{"hidden_size": 320, "experts_per_token": 4, "d_expert": 96, "hidden_act": "swiglu", "moe_layers": [0, 1, 2, 3, 4, 5, 6, 7], "normalize_top_k": true, "routed_scale": 1.0, "balance_loss": 0.00137, "router_noise": 0.05, "vocab_size": 16384, "learning_rate": 0.000374, "beta1": 0.9, "batch_tokens": 131072, "train_tokens": 877500000, "dataset": "wikipedia_en"}
Below are experts of layer 3 (counted from 0) of a mixture-of-experts language model. Rows are named gate (a neuron's input weights, with its number), up (a neuron's input weights, with its number), down (a neuron's output weights, with its number) and show model dimensions 80-119. Each number is 500 + 25 x the weight over its row's rms, rounded and kept within 0 to 999. Numbers have three digits each.
Before each expert's rows: "comes after" lists some tokens at least twice as common just before its tokens as in all text. This comes from a sample of Wikipedia text that the model never trained on. Tokens count by the router's weight.

# expert 127
comes after: "0", "1", "2", ")", " —;", "3"
gate0:488505472522495469553508445522469531503479502479470518514467512520501442473452485522518516471457490503483528488495495482
up0:503504514507501497544513426512460513493447525476469546466468519512508499477516475501546503476477497493481517485505522451
down0:538510519460493443483505486531501536514472515531515492456481480525507489520510479452551473624500514509519542489484484503
gate1:486490531504483476534489451443473491503454481470482449514473518461511470459509496522506526503485506474492485493499475488
up1:497537480491536497485531496560508492496556532548488557490502458508520503553540501473516502509515548545532508513524505533
down1:515471469500489499499534503517485499523523504537511479454498556534503500506519491478517497520503470503521490499474528524
gate2:499474446480515493517472495494469477522485533487522465502501489512463551497504497486470508504499495460513483446502510465
up2:479525534480495491491486509488518506524502455499520507501532502503488485440529480478495473495457502518495495489455536545
down2:502496494477474505489500500481439488455466494526500482526471541476467510482521546509519516425476517504508486531529492505
gate3:544542519558470503528489443495489531521489557525512478451481542490457459498488483481501518477483508545508501524489499438
up3:439448468502550508454489503567454540506488475553446510485481488504498500521520504483541554537510494490524496476515499517
down3:519498517530509475497491434526507508504499507539517476534476478554501498456510530515521537458490495511523473488440542478
gate4:486519498497463515510546479528467473472490508489481466509484486490501523531495483528486542459517468521495489518497463477
up4:495526483532493502499497480518513486524498501443505490470505525536485480510481421518545484475487503512520506490441495490
down4:496508523491525496501475478508501520514490501480503530437502508529466526530501539475517512542508511480491521524524498461
gate5:514475522500482509477481478483502513505461550473471500491485505472487479506490488504480525525542471467478531467515492447
up5:534473510488514519496500491503538496501479509542482562515478499493551486522552465492505515545525498492498538507493523549
down5:520483485479486464491503497509495496471521498524483466510497501512495495473515518490493510534477465506532459526526493506
gate6:539525519549491547500521481473540455501438502491518499516515477523522525520514543474478518516518512518495499508500539525
up6:536506531538517505513501481471478484478497525463498473460499482495485496490537503483469501502483491506522457498541508489
down6:510481506524500505529473480488489521486500526516492541491509536453493456524503492480477528547471496498522500528490507511
gate7:499498485487489522430533542524451506519481510515485471518504473508485481495547488475480504474477496511466481554465480518
up7:516513496522503478495484508478566471464541493507524518510492512485482518526507540541466505542538502501479523480509499476
down7:513536492487447487518479489509458513524514488501501498510488489485534503535480485510504475442486483507466544552473510536
gate8:545555499495508514483474527470523493505532475536572499524514505552515494478541507502497460534477490508496507475525472559
up8:500488486487446489521504478519558494498516493481478519506528462466478532488510545500518551442505541490515497537511537508
down8:504514470494490491542533511524501490545527495478512527455521518508498501489511473491522508540500471453489529478487520542
gate9:548523473512468495533496449474510537494500488460490512515490489505514475461474481506512509466535496546491533473493513499
up9:527498463504491549510488477487494484497498512474492497492514490536482554491505500494514547475506458506509499478508500487
down9:532471491471488509490507513505478511508480507503511470473477487516519500494510462450557457601484527526495545482505469491
gate10:481537461445523494548503534493485500448524492506516489530500500524477486495499519547455464558512501509502520481496462526
up10:485487483465515539498497493504518496532497512539506505503507519500457511504510526472518509507480509501494485472489521503
down10:498494473493522469508457500515521493498519451482495497503550492531508506496520526484506527471531464492509473472455512525
gate11:512505464505482518530515486531463527484511514484467492489448513501500485530532486509489543464478509518504526533504486462
up11:487478481537523510443499505465499452506499497521512478474540495549512555501473499499480498522510467466477469497532482533
down11:485493512539500518500488492474512476506528505477475490567513486449511525526484494524470525429535461481517478514497514481
gate12:551523500479494503549486530444500483480487500487511478538422504517495501468532529523490496466495435482515535540517484503
up12:518519523468489536517479500461539483524457507496518482534466477517470496497521545467521528467501499498539508505496505502
down12:465532530488515546510462491480521504497492454473489510525514519478493550518491454482553474539521465503499537467502535491
gate13:490475474473555501519495469480510484477499496518519513517522478473495508505471551500495480531499548490532488520504518497
up13:485475509461549518525523486481503482495491495491507484538510456503469473461457531479459485495478560476497496501499510487
down13:481528531513498501511518472488499501497463529565535511512526507482507462502513483497492503538530515488498497495540509490
gate14:548465478536542511437513490498539444536551505501529501479535468505541494538510502500516525528465540462491513513511539547
up14:505470457462482489495522470523543495510511492502513505522539531510517496466506501523557505498500518521547516489540517530
down14:500446446480511507531501478536496462505512499497515512507463493562531527485528489548497520517535495491438489457478481504
gate15:488493543501516529508443490493468494516494490496487485505509464477533509508515493485512556499468487515491449547496550478
up15:486534490530523494504509469516479489487508487500453537493468457508546523567540554540534504506512445490484513499470531555
down15:513524491496436486501483496517459542475504482521506504479506518513490500498476520497532528495471452484522533518468512503
gate16:490487489474514486530524515497491510486515478528482477477520509522496527498458463530438516492475481536503466433530452421
up16:502500492503460503506476497470475507477521504504503522542487559464501466496523502498523473498500481514490527535474514516
down16:474498477469477510507539536490486556520486499530472502502511508510484487497539569521477504431494516505485489508492518491
gate17:457493522528481497535520447487500574481450528469462482474521469484483486515497477463516510503542461494470484489490507443
up17:506509511483528496491474520443489503481512507497517545502497519518477537475461525485479508497499528459488511448528524511
down17:509526526521495508545447529482519489468514534477553503521534509504576502533509474544521483484498531478497531515518489499
gate18:514499503458477502564505491475464478500514513527483513488472542437511476432524538509512507459478508468500490534493499473
up18:508498466457454493614494466515487515480535530515502511515479587439522478432507509504510487477493521508509528531519504500
down18:493540493487499485503494509512482515517472491525504535462480530564492465503507492429511469645499541508503508514510487525
gate19:487542524495487486510501507553502536477497485486451518530502493536475492491477518523479517524496518527419484506490503463
up19:475492497511477515503509481556519517521477504489446517502487496542469502498490533489515532526476518505469474473479520471
down19:519497502454486493492508482543517532537514523503492466493506493521537488494519510479508470518510494504474501477474486490
gate20:508453513527493496471511479474506500505506501502477501473491466513508533497462508483479489516486535467454470486514514507
up20:497534489454506500525498512528528490508495481513518498547482495500514485529513503538530509497515476528564511510501462544
down20:487465490472493505513509477491477494518532502484489473507474495483482489504533526527527472401446500512489537492472497480
gate21:496488496488482480522480490519567495505502470477533521489508472500495546509475535523525495446510458499536466592535506538
up21:513503486520543522450509519475474481513485509506501513488491509502527522510501482479511491525484501497474542405506473499
down21:487497498521471471472457505488469475512508474460499480491512523480507480480494514521473457509471492462489504480484485494
gate22:522485468492485474490525538487478499467495503494521508470512540538448513515488521532456509476477491568450502528485445469
up22:490469460523481507455544531490504486514514509518500534487493525534452516521494501514476508465477493545474483512497468499
down22:544528475474479522507500539477516545507527482488518485466498449512503426483537498522539478534468471525512504490526518476
gate23:517475502518515509480479498503480492549491475510464489502470471488534490515536469527483534490424412489492494477443468518
up23:506521531508485497471461525501527485492522535552567477516509544525464485484506443481505540494491500507497496471507514487
down23:486532494505459493489487494509492483532522549482492484498487534522463530525483480464534494514527511464477523509483508482
gate24:442515450454533489556504505491440505478499524534547544503499544483478542524545496481512478528499488538524500469545477546
up24:530504525570477490449450485498487487532512491492466512481504476493549483521493555497514518500509470503468500518477473521
down24:509506483521501503480542485532526502507515516499472527483491484462448478525543526503464488442544531522456510536461528496
gate25:549521516496540534503502473487458514526485528484531483484504493522532482482474536476548495464493500520524510497510521503
up25:539514503508510493479502429479500515504499502470537483499498532528499457474496475473531494483489514571502521502519502507
down25:527502512497504509500518490523498505512477512495519464471479483521512471478501473464513464644490536527502511485504506527
gate26:472481537501497522455498527461508520508468484537471505468547538465490520561483501486522504517440502497503485447485491521
up26:522488510525518520496483545471526504472509513510556513463548531545518498528505488471468496487476528513509499507492485548
down26:547476519494492523498542473529511510466470498522497469538481521507499498477472503483465492569495491509572517522498510515
gate27:495527493506519504464511508548540506515481489452524516493492476530515468516506502486568468486547526535533499528524517500
up27:458483471483499528466552515515512437493489516488543484512460503462481498517576519477490477518543509499523509487472512470
down27:494491477513516532524510492516450468474503523502484563423473484526513493487463484506501483522504478503445472493522468492
gate28:505491451451487489503486463547477535475495525496506526484480522505500500520545484496489526521449479519476529530472506465
up28:476484529520492518478551526462532466485477489523477463490516510475528517510456517508501470495547550480495484476521503507
down28:515477483495493556498501509468503493486496501462502458563494478461516524511504497507473517420503461484498472474506497498
gate29:534475458489487472502460551482488460481505526481491511484510489529462525511539502473494491504447467489474490503522477504
up29:472504522515502507493482517466474492533516515519477532511478515507519479560520502492522502519511482548541525492493497501
down29:551488499472508546484527541496525465460490501488514497457512471493489543518517526508541502459437438520488534488479502520
gate30:481459489511467511544514486488494517473499498482460490535500534484496486487517495495490531497494509467537507539496463512
up30:503488502497536528495488474462490524504514471509477535498487534488502491505530525471520500528459532451513538502506490509
down30:516518453490469511483497498505486471479505484498501502484461485456541460479483505539498474535457503495533527469534495462
gate31:513474519493512477487490490510516524505509544497461498481495496485489496523463514486498510499499546481512476501517580451
up31:490522513518515530508529490543475534520535485498509518519515490492510485476569520461561518488528475481529520489522535509
down31:518464511480496538494493474525469539508510532529488520484489513551506484456525494503555460578510527534482524489469444476
gate32:485462531485543494492447530506519514497520543535532528477514502498471528497506485504478471497485495481512514509479537490
up32:459515506484512489510483545495478513509530500526496525497519497554482540499467511509468494459516474512572521510504525531
down32:508508454501502494459471553516484471469494492513530475464475481490509490495468480526502465523473481503502501525527477517
gate33:530482494497446442496473515545476510520530517441446523487517493524475498498509476504452501487534514513475509512534513526
up33:511478484513451532489491482528499487538489513467483492482525510503445510472536504465486516491504516511492478505503526509
down33:532450505477508522496509486516491517571519503515453560452497492496508499468523511528491488512489503536514435470486501474
gate34:521486481487490500510473446504504477559465511518536475512545468484448512486506472506452554448508476497517460497477472528
up34:476513505506536470516547477516487523539497473462450510458520464486499523547451460490459485520478549517490485494465483458
down34:527500518518528505503521495500518532514486532548500538460491490498500470530508486496481457548462523530505493494498466495
gate35:522487528481494539535516462512514516505486512500464456508558467496464510479507519507464539486516466477490483522520499469
up35:520499482491511498441509459525482488501492515455535515534516484446474511484539481512469513492506523472518541467488517488
down35:485492508497488519512503493527528540501514522544510565469502497487482503492530504497498550416515494523477468472530501489
gate36:477517480484507491473530517507464486478520493498447514502521467476509494568494521485528516500531513512522465501519473474
up36:531517505510488473471506456517502486495525511466497487486504469446473535467498549503489498524516505527460489545465505496
down36:525513503485486544464487501525556506482501497518524478491527499464504502493498538505518517499519534526502485458520469549
gate37:503518492465498479498468499440531479437524453536473507500509488510506538452505509497491483515524498459466476481538478515
up37:468461528507538510523561503546460500554481494488515496505521487463506499564493522515479520517476495501538523508463503492
down37:516474506475510535488529506511525518485518526508527511442518469491490499451500559511523492483502481526508494476503509516
gate38:487458484496525459502473465536455580530494477545458535504489506486543531541510493504515523565470469494508521460505468515
up38:485498513497502542539492519471553479510488480500490508523470489469504455495488466513492475453504535495511511493493494488
down38:507536522476461543484471532464485470497468486438526488575486510463497497517501494535510493458497530471495521499492494503
gate39:510496501473506484466483520483501484444486531495504532474492499476494501484501516508507460503522486483541568525511531454
up39:459489522495501528482514475490505522529469486524494493496523503486465490477502510461527518480470501492520496482479518501
down39:484467500506511480507489523494525501487506485504454491536493465525481482552538493512478498457474563536498489513523521468
gate40:497495473496496523482535527523525462469449489495506509520478518522536504576480528487502534540479530456468515494515490483
up40:479529488528475504525491475497532473464473483500495483508502554518481460484425489491520480518466545468451511474476547445
down40:491522483480496503538518504530481513538528533479514498476503547525464489522479490513491513544527491465499507491524512463
gate41:475472502573496491466485475510526492516478538520484498476479527517496486512475497496497493516506496517491504486518500432
up41:501470495575468516485454471518536486500490534495529486483488498500505482506508489515519500519520504529489486512515508444
down41:503508486516543487485503492531492498550501490500467502492477504534488491496466467423449497641486485512515498538468483501
gate42:490479474443517478483475513478511492491507554531505436540486509484471491482554487495429501494540516501493484517490483472
up42:519519516472475494489506500503490514512493544503500487533483526507525456446467483518521494468533530511508494519469532487
down42:490502497454529503466513502478502478512494501492508515449510465491483510482483481483521490564512521506481491528466497516
gate43:505486456493520508517497460522536500530539504527488518506482480503536527546486535517512494479559502522542522534523486523
up43:518506539505490506476524517473495477471423505441504502491507508473489487465521492477506492492486503482470495516526527464
down43:510477513489501498526501463473525515482511485500501466551558544473487489510563562556480523384498519509522464475528508498
gate44:484524484516501501492546546442516485477514474514534450547522510471514471502464524495476499506537447512489509470484482514
up44:517548485476508506476517533482497489475532480530539502546469516520462504483478508503483510493495438531484510442494467513
down44:512538492465463498562488441495465495422516533479492497451489524458476499514470483474528470545502509484500468476540524491
gate45:496458511520454483463485471522481538510481454509448474483482511457454450495498478498503490487488514548480468505480489477
up45:521503497531480508500539503505526487506519529498520442506495485517477518546491475495495536498508467516509468479512489470
down45:532494493448533511502535494508506501534490507525501522471480482545481464532518486511487552475481491518519464474500486522
gate46:488509487494534547491518522516526513467481547499472519484488472499485480550511516487557506522551501493481504498501503474
up46:464531506504536523530514511492571464482473514465509539530481478530476498502488520498535471518551509475508546489503525522
down46:508524546509461489518524509508489492520506495509510486476508480515527501515484492480522457586510499511495550511517456511
gate47:507499511514518524465502546458487460504518490466554492534481476463483559513558479507481522480462491483534529514503516481
up47:476461566503524504502502534520502508516514501500521496471497475509472500495514529487483473476481492520505502520530541497
down47:485465458514547506494451514513509477482535506500541504460476472514501482492493477454546469462496526483495514514507487530
gate48:514513498534481506490495486477468512462509536526457486550483479487514501514524488517520529528510512511474509521506483540
up48:503500486455520486503493514514507507536506452506538530482499511493491505540454545488482485461470491490538496479516513493
down48:482502467488483473501479528489492511470505436433489533488510446500497494527488480496528460452493510487459478504500471494
gate49:491529480496530495495478512450448501479483501569510478576442470482488504491538471517496511539486461486500483461505524520
up49:531517517496519518530503499515525522558470542468522528500468508524511472546464481455526504488495523478513493507512514480
down49:509513527504505504532496503511513501491467479488504533519519474535496499460493507479546437516487533525505494509517487491
gate50:502482515503470525479491467544515490499464502480416492489501508464511469527504537471507550484547485491433454490457511480
up50:558493511487494514452491471463501480498521533470547509460509482489506516504531462501490522463448518454496513476504494545
down50:429472505520484470548493503488481472493498485508467554500493507508457507495523539478526543445486499480514489505499573494
gate51:514512469494517490532508552477510487475503536508463461509464469529505478459538501529427498514508528474509521540489508518
up51:560515400480495528488481452488511527533493476529526514479552538515480476482535528527498519472443499501496483455472515522
down51:482470486440476462533483492504488534489525475557512494524488500540484542550500479532468529489506497493449515478487509467
gate52:490493525499525496489525475554479499488469489469494517497447457463498498500510538503533533486497511492523533551472519462
up52:504511543531495479487524469490507475500473469487540517511463463484498479487537512502511500482469511484523525549475529465
down52:477492563550482492531484474521509478526484502516555529494526466552492484512515505520536498561484513498568523517494489491
gate53:486506485470550506536552479500502466465485513494518505538491488449530535549493521486518496497501464533510460527530480530
up53:477494522507463475558480453539545487496485453527419511500471497486480461451489542537499532513524542524486493524470515498
down53:525544497479454511525518462506482487541509499500513474520457527478466508491528513533544472497483492490473546562488516521
gate54:497531511469534507518460498503526562507498485507490571511500481547545528551477544510516512530496487508465528487495504545
up54:499433502519463470468514451488488470504505528523524466504512509432448491519522461468492480476493506484544451503497518481
down54:478525522551503486536521486465493446505495517458505499496506516491462496509473526494475518497487474514496469551541505483
gate55:466532534556500521520508501497509491506505495516476516457526539493547466434464539483560462496506538487513514526489541526
up55:483521524535493514522511500490516476497515496504487532462525539499540467440463541481562471489512546499517513523496538526
down55:522513500500498503488493508535485517524477499496511496483487488541500482483481458442516454692505524498493517521495464513
gate56:514540483510478510539526556504497469463534479460521468497512550578480496492467523545430450519500497498443547455495468501
up56:491493476511473531548510540525522459488511484487528456492513541497466512507456532534470489492470494455472530494448515495
down56:535500491443471521518520480501476503483544473499490462480523522478508522546527495477543486534500510484503520469534501492
gate57:517490506502494490532503518524538499517510545497463530504481536526536467493503539503470495477544532506470520526503478504
up57:465475473489525486480508486484494487487510501503522451513471478502470487532490465490538478513496464514526475500495520492
down57:480504473508503483476473468513487474509441508513499511502509525467511520528493516479522501453512475514544491486508540534
gate58:462467505498474487536485512467568478504478525492485442511523515506488522509488477500471526498449485475515469492531508504
up58:518486453479494506531545468529505503501512463499476552523513509505526535519492522484551503554465464501476517499554494561
down58:466460480492491483472486471531520531510521487517531497497501540545498519470475521506523541497512469468519495447479484505
gate59:468518533506458498531499493519494499491495500490472543459561563497505506479498495472518472509464527513489457523479480452
up59:494533516522491520528484498500516460512469490498467550459473507465527487438545504492546495506506498486524492529468510530
down59:503524490509473473488477521519502502505473519513519494503493496526498513476470494458521473628503489477483507529512458513
gate60:517454571510512506541495408543472500521488469518520530473496490476476520489539529455485491474503486508515481521542489490
up60:489478528469523478475496479524520460509514498522509502501506514537514512498542535478472517509513554502529510498552487517
down60:496489498519494502522528473495491511492486521514538473496502478465515445473514461493511435581513538500502514476502514482
gate61:505491527489515491517509546486511540479446502442499529537416478523476479481509541529494484505553500464482533513516492507
up61:487455511511445492498494469477483488500484519514535478466524551466448507460524490509516510491459479517506464482464482503
down61:488485476465474440520487471504492555460495499492468499462484529477491508500503513516528538473458484502514496529494494486
gate62:475490482523498516451478488515492484518517514520493482496525506456508508507465518508537505548534500490529527507491454447
up62:517480490440495498501469540488553490504487487511477503521503524548522494517485501503487517544490492516466503471545504553
down62:515475492485530474516525506528470491490493538521489468506459535536499476490525458534526540470517474480551475434497508496
gate63:487514508533502494501446490513547495510482486499519512475480502517516532512500476510557480510441474493512472442460509549
up63:482501496491481474506533506474419519522488482491456502527498520503489451458505516521473504504516544516454542516472499474
down63:480484529483497505476496488465519509466504476532516457552514481451528524447533547537496488411468495512534474489513529508
gate64:564534537430533504515529525486511511510479525474495516515531462502524536492488483494514504483510520485508501479544508529
up64:522464485513450489511490454490497499528549525518491514507528509463491502497478458520508496492514494524501484547493466526
down64:494469529463484568489467461511512493521513495505490505510511497505525512479513472468486516519514474490473462502522511503
gate65:488476480486498501482520526513570508480483524527521512462492498484458486496431501470504507499517515464531447497505471491
up65:496520541525523527518453468454550492490475488472514526483552483531542545450549505515550485505495540489500542475488520516
down65:502527515550490498493497481492469494498496491520522454525494533525498521534518512486549501469456494486523465536483516509
gate66:499481508492524512502477536506511489502487503462513466475500499453489495529496514505487535466473492514456472505509511489
up66:496477494476497537497494499516521506514474538501501452459521529470459486501501522495526519433480483514469439516495520494
down66:491447539510556485539532509500534502536483499508507487474506495530459488475521532450505504499486543517481475494464519484
gate67:520515514496460475489486475491519515481518491489494531481489493510492501534474444511501501474555527529477519486533501467
up67:534508551530470510496484463475508539501521514499475498462492530511499505529446444506517514479533517544474516477523514457
down67:561504493449528524495515443517509542541456522522507510437466518506454513481506501454491521523485488515514522466491457478
gate68:462514464522480499515493475488487494507483492456468464495520446519508480472521466497508518509461483482507520508461490478
up68:462509487515482515478491491482491480517472510484521470522525482520478465454567500476510527510485494486520507459472498517
down68:517521535512508525503518494511501513521471473523522485490494472485493526481516499469542525508481477500463480481487488493
gate69:500439490491488492499508501505461484520476492470523463453500490516473542532519475500465505465486489489500461497507524463
up69:479465532516463516511476483507495511507445469451509484465517484498525486493513480503522494506473549475513501480453574449
down69:519504555504507486503516476522491545498477524532503522502471501478486489498505510488478515518524505483517461501510507461
gate70:515484491438524498501457481505564522508515528490517530543472458502538533520547504510520518491447482536518489522473503554
up70:473499499510485522527543498517489500510524472509508514524529475433510533507551531505505503496493466479508458554482478534
down70:476496478536496524492498514522509490550534513529509543482532505553484469498512510492513518552493494480472483535483456524
gate71:563498497490512476558472508451494516515524517507470482525502503515543523506478507514496521481503501533475531508529493500
up71:469494496484469539457493461542509494535491498547519520496494497499477517494523526487517530500470478457504471485484486535
down71:507517541519519505450492507519492492504454506553493506493543517511501544505490480530522490441467476536505504555500473503
gate72:448523560487496445499525515483506518512517491512453538507523510502530461459460514492475512481544485492543486513464515533
up72:474545576514460487505517535505549498517493515456490501493525496524502465472491520493490508474524492481537452513447495500
down72:502557538509507515534500463512488487551509478500484548488492499554459510506490488464525464620502519517492534546472496509
gate73:496525522526478516461568478490521484488511479517505474490511496478530518551507488511506546464450440495460457503482445479
up73:528511516488466502506534517500510519472501465546488558478520505538464489453502536486485458474502490508479482490519495515
down73:519515443491487514484523541498517529500513493521493468488513510450511492450504469527446462537497491475466507525513445515
gate74:485462469533535502503458513485504491486514502527511501475524498534477524528491469472505494473492503473540522478490486509
up74:492491466513560506473471517469504460519517503517498464464520479507443534468493514460479469499504533464506498477531513510
down74:508520519500484526499495499536506478482469496518538510507471468478509526501468414476513493556508468491499477513518490495
gate75:491485493497472459514478512490469477476535505507515479508517509510497485476506496486458477496513510500471499536544473491
up75:461516497511469501508472499485488480529488483498488496505521517530468500492513518466521494491516484508475465501532497518
down75:518499505453543533490490496479520508475527486477458506476476496477457487473480510456517475574479543496496527484477525507
gate76:512510521452483512463465511473465504485471494573522468478464541507475511483555487517482505467496469510526487460505533526
up76:510517504545547532485529519462510505462471507464536465540480496512484480520430492477526479550522494541478493508510510431
down76:526531507502538530515479456510521558504488515462504487495497510527493514534466445502511501471486482488504487488527455463
gate77:508541536492499543502512524471464527488519508490504499498524547493524516489503516473510476511538512513483477518502504487
up77:482518495490494528492532532487469493488496517513498505504530545503508547501532496478512490543529487497495483473510488476
down77:513517502474498522531503496516454533491509497482504518500468547500506485512476507480479520566513503504512494478530487492
gate78:495523509482481498483504558480474510531530483570477516523470475479496510483484488543486476500450449516481497464497499482
up78:472519490475475520469498565471495493533497510530519508521494491474470488490465484526478447493449466521482481465481517482
down78:527505518481503506489509500549500475508551518494458522486470486506464542538495444488544483502483556492504540532454521487
gate79:488508520467495547439527503507458513488485461500481530511498499469494505518539525478529517478513497501536465447516474478
up79:540480511516500481530519484471507492501476569507527476499485500520508504487478483482456474507501525518471495521545487519
down79:521501535510512489491508546497512496445506515510522472547509525495505506499477494506456530520519507462523518480460479558
gate80:496471557483466483486489486496498498498492495496485509518493510481558481475447491525521512521494500470499480495472506493
up80:496468549523472513460489488526456480518482485515500505494486501490521496534473470520512504527501483469508466470488526459
down80:501498493537519520508536485518490470496507496479513479474494495530483571461507530479515473585485528476480510485517468499
gate81:501455518527507495442495527533446511502512499517509483498408483502489489528490460468432522507494519485467481498533474519
up81:488468501527507496438497505512464514499497493514531499500451505500487463535490478473474525499507547488485477491533490551
down81:504461519520543507477470505465522471516503537478476530464531493462526492501505484484466504569503499539522472498505486493
gate82:461485469475496487502482527527514524522472468486476490565526500473495477482460529487483429520497495508523501476491493518
up82:464496491496511488484464485527523537550454477492468514540524482502466494496510534488493458537463511497543463461472500511
down82:470530467514528484475480468528509524564447475496515478532486457458492495469473485535502466515467493453504504463480467483
gate83:465477494500550537507494491526485490482497555542531474518502506482462500506474490469513557490492472488517489490487497490
up83:507539504539485497472459500520534488502451500487537534510459497542496537479542522520536508467517512458502523477492499509
down83:500508484488486497504507526493496522521536512468495473465493493483486534490475466520558487542467464496475505509509470500
gate84:468476520553525501483535493521504486538491513512478488455475470498497507531475516466474529486507515484494506554504499473
up84:496494484521454511493481477506445531467485542469459451477492518468513553516489477496526546536538497464476528487507503420
down84:465484494486489496508511421501509499510542493512501487515508479460499523493513575493493511409484514500532518459537547462
gate85:495490443494522492465494504493524506527501483513495542504516498521511534519489482518523490510523491520484520478528538497
up85:535495523466489519495535499511473511477474519496509443464480544496484468469548493523513466520494503510500471474487485466
down85:487535502478475507498491493509507505472514510520539471490516476525523491483530541481499469498507521550538498455546489491
gate86:522478522545506540479513491480525517455482515500555460566535493493482462484496518504484479514491473500482488524471445475
up86:495485496530465517514545495531492507500503508514503501536510527499525455521516528511500443539505490508496512540497437527
down86:491477467544498487488496537492504507508478473538508504513529484474527443522507480484487487500504517475493512445495490477
gate87:495465474465527435544533510559517485512541505524496491512441524462486463530489511493474436527501492493504530517480481465
up87:497488458450552469519548529475522464498538488536534470513483512472480512510474529501462454488486505497505506489531514502
down87:508500492491507497469508500526502495523444533472507508468434489512525505503479476529524464541509506501494544510482442463
gate88:495489452493547462548503531518499469491458483450487457492505508515486527463503472518478471515500492457490523504485520465
up88:492504484513492506549489511492520445506467491450543445461501533489486524449532501479487486466470508486505513552475518481
down88:490500526466499512534497490514529528499498508466520487477432461469464515501503471489520480509497510485479487505485485473
gate89:507525464508510484478491526508462574514500511511467494510493498512500449524482457520476466535488461514492477466473459521
up89:487524474508477540480500493490507524542480515516475520489514519522492472504496490479496491505452481532513470471483495519
down89:515506492489493503513554466524489509462543465524487495515507480463526472494459473500510479553484514540512503478517509505
gate90:513489455495520486487494557504421498518557512539510452502489518530474543532505454482445520491522473501505492522513475495
up90:499509520512489496483492526534450516533524528530511491479492508570498495499464462482520495493534529525519500509460507520
down90:496511519491501494469506490522481458495494514526508529442471513482464514533496473491529512532527521506501529514473520456
gate91:492498518483521507505513525492492506501482442495521478524483465485501476485527516520458455536461489505505483504496435518
up91:491481493498510529468537487495514491534472461506511490504500506486471505509527533474474485506459509496507492482497466493
down91:518482528548532533476460499486526493508517476518506482530546459498509464494493481503486490481497521482504474508509473530
gate92:517535539513528539486526484479521480537489479491516532487507502539560485519478493482554497508511515523525528503508508540
up92:492526542500524506497511478500553503516500477490489521455516490495526446460495535490555473496529529523541495529500509543
down92:522492503498506508487493508538492510523471499497514464501480484536507473475490465448523477664493520495487504500481472523
gate93:481494546516493460509447490519485529525560479498487463490544473500515557495502496497514508486473483469500468519507492567
up93:522476529506524510516581484546495522521521482485459528450512458491507510494514526453510532473487506450510489518478478540
down93:515503477484517551512493508518476516516498485513507524478447498545490488451478476474526497592520549491510504517463521536
gate94:463519478512524485479546521497502520546525418525477520509538478472537519493488508502493471516510518478503513517505478535
up94:532468519480462521538469471505489491479475578512510483489459538506456496517504493498508518468481477510502465480481496466
down94:485491527495488441482507483464522500481508531514556487522504491466523529527528520505502486425523471501532518475532504517
gate95:515520500470507471553518539523518494498490482494489528510486490506496524508490493501486481519514484533487518500513438479
up95:517523522532461516458488470493499514540505463494526509496536469481504508495566497495512550466481482536516443514459479520
down95:531501495506473518475478507534525470505516494523495481495484498471485475474500502439468486513531522498515508462492520494